Weights of a small mixture-of-experts language model, trained from scratch on English Wikipedia.
Training: a variant of Adam for the experts, 1528M tokens, 11658 steps.
Below are experts of layer 3 (counted from 0) of a mixture-of-experts language model. Rows are named router (the router's row for the expert), up (a neuron's input weights, with its number), down (a neuron's output weights, with its number) and show model dimensions 0-223. Each number is 500 + 40 x the weight over its row's rms, rounded and kept within 0 to 999. Numbers have three digits each.
Before each expert's rows: "mostly gets" lists some tokens that are sent to it at least half of the time. This comes from a sample of Wikipedia text that the model never trained on.

# expert 16
mostly gets: " government", " games", " Awards", " death", " days", " Games"
router:469509527488500460455485471534498531518504483454494457494481433524533495502457522492504499454471508551504476463592525500516558494514518478502489556438437503489507550614547486527554542526485485479530423467545475474494461475477498457476489527551545450504544510458536483525509503461587555450556471500467499480488504500450434467442499528514513553501521550540512515506506521442548528520404484489428488558546480528504489475514503475550440448507461560525455478443501464510518494480442455556533432465464531481367504454471463530431457562518470600491532467492521566473491546499518481461472561399492491482472511506494479534514496522470433506536515533480506479504536510522444442497502
up0:470482459490505441453505388507524554531548461449460565510422500478480491553458475464572570499492489396425489477542534419499509442499543556480483532458500508502501599511470490481469455551493560436574525431480488550400478476564470477460542535509575507447429513552468547518507525481489498559467522483444516469489544500410511500522540465435481415531551491591501518506481498551545478507484553486507551460477442565501464464481539464505461491551517504512466434513492524451535462525413528506493466460448535486472500545428474517515515540466538500566504528404496448434518482466536527470480551459588425511544459545473489511569516540506546539480447469424510502543488508478569479491513
down0:528440416493510506462495424529486506539465506543521552479551486478487525448497448524489467519476459504514524518481459523564507523504484496477484521545372483517496519508460574482525480543479491513523537479478543537498564455474524488455583547452505512514502416607487417500463514559542499417464546407531488516512479584556497510537510513489479419495469561520460439520461455521537471483511450485555488487438545460513546409523469504539472470456454515464515480467519552520545507463491559404534460421565532535492481563501498480519450526527597483447489442498500495510480430494499552466528534485556515518569490462436466489600475473460522533410433467457496488494498472460569470492519

# expert 20
mostly gets: " player", " son", " species", " women", " father", " President"
router:499481575455510465492496478500498501487475530508466454400553503515561474541497514484518518474461543460544492454569556507515567453435553461467439562415452498480518538587553474529480466505515498443574396517547473471494479537449468436525501467571518468523516534449521470510539517527550528498452459493481490460544562531464463465528500505485565499501523508484500523465527521466503544489467477459472421485520486527548482448527458503493452489517515560485454470506545473500497433542455499477542417454485531522419533509451526541455492490512494555543470418562479566508499563495497474506437519371452484513515487517482471578467500504500457540494529490490459453562512476570433440493539
up0:439476496501538512542503465535495446536494478466503491475463524507546521535500490522445476440521469460505434466530543424466455485512541512530552479504507536453533500554534484525523558511527483523490418467534577446529478539577456500400535478605500461560510523555544442452538466495538538459539508539487590464510476416465443536477506533578416520471506527497502457525540507547532530497527478417497523525461554502507434458517438507516539453541474494470439513436540497493504484527427569529510479551533524373479512521447476529504592488518496507602436507432543444485512502519478560508473475420495534553507452483480508549503453473517539526507534534486487535508423561451546598513546
down0:478409504450555487572487528453602481518536483465583485528468494447571499550486436526503455574537535482510509561436526452482572558552493511475489392498527409535530476462503553428493557431554485495453508520537613515555475550490543474593526547571520548431497423439481509502483576521540481505460512466442480486489512509576463515533510533453543517512439499530472572525487519530457500508519483471510450514532507473571465483489451542567534425485516501477544516467535499543482520546489495516479492575550507590585455527455450493532573479508486556524525526507492564507528451481503536534459499567552466479526497451530547490510495496483577512512465469511462491534521550482492499536523

# expert 22
mostly gets: "96", "88", "93", "65", "92", "68"
router:480496538534481465457493496514462497479522454481535439411528474497481536510508533502474514444445513464539487411584570501486516470488540500492498549447421528512568568569486460488478494513466476483534433470549465485481405525501507453485470497505502477485502550465531449528506482524566508498491513493390492478509543554470429518450484510515571514479498528501539529446551483504496541524374409414513441475517536503509503457524393475498481483524548520538516480498498440489499436487454525471519399496459539549469520484475469532452524565495519581555464412512483580521516553486498467465442481518521485429480512519520525489516510502456433494462479479478521446519479515553441468501494
up4:529508518504558507411459527502447515500508458443507455436460472498553495472453561460483472587465467467471517523500483590502570534475470539455487498579495521488543561447468464474478553520444494530511501486470460459404430493560487450545539478479548496520527449574428493467484486434479496499523455521513508496461465500518514462488480477535563530530467512453526484517511591518512508451500562493501551497474493493469502511527555540594461513538564542558464555574489454543534555463468471455530496539484482489546521519454511512399485583505529477596556441559513592554583535482505567539476548526425477450464450535460523481492535516541523520441506485557516498463591480526476529500539
down4:464521522475416473409556476502463419471448525428514501455502487407469527471521545452464533547435518496514488488441530505490438470552550515511509472497493545492546528543499516575507503483537522516588465486537495530502563525518495492471464491491489480483497582519496543463471535513558470547511545510491536487496556549426451463461464504493503518503494540458555513553516445452499517488550536528555510604492560488466537532527495472455509437491467495482531490479526499451497509471490528470516437502537505467561558577542484461490507474518548545506564514513519519487464444501453505512515503495498508393515543564590487551475496541542504516557502370468517518523472449498439506512525

# expert 23
mostly gets: " local", " public", " national", " political", " music", " modern"
router:501471531516534432438528484529446484483545499483508452452535497469516544511539571496535501481471524491519501417609517511507561507458537519474495577506505575493550540545521469505515511545474483500511449493516513523481518552509569498522474441543478443463467525485579495532516494489576446487466530517507460496571485517419432484471556454520548539538548582487530509489539496465522500562486474452540519521466555509502521449528492499499474560514557505547429461460458442575485438500487448550512464487553509526444535488486459545448450584514446539553524520479509540516528576500459446548427535473493439460462556546512453549481512519419461519494545538491515459462541467485525461516499
up0:437575495462567464488532504512559477473530513531473545563509477519478375432443542537455418521496526435548471544521543500562546491507517462535506483511518505548529520469545553500515487508478481548479513458512503476531500385512515526483519570549522413494410553543543480543443537530512498535468450477535569510529496479520483508394449420500453548469448523448517488521510511532519599497558520501534496494526440480534501448470462497531484504502461565537421549469469471465482490457524502534509502423475472524505508469532478485472507560543471547521493501418489477525474409486488558524454490507570507550506468558520514492501487540444478490479585554518530392534536486532532595502499
down0:541614523518494520527507447520514548459506512497478530494516431493500471536549468519564522431514451488516464528457524454580475473522473429491469452528458498498516495486498496490502509529575523506465535482583539520485473464501465447506461510502499494453531488483524468483515449509504460544483510564461518424602496487496501505495499516513530467437518538527554427499524550477464497486578487552480500466509529464529516488527475490483464557564516495504394456462474485518497506493511498486530466468485581492440523500438512509572483511519471491551394514489559489424418468494522526537561450482562558518463535463642539492492504411508522437473478518587491527536526469485500517540580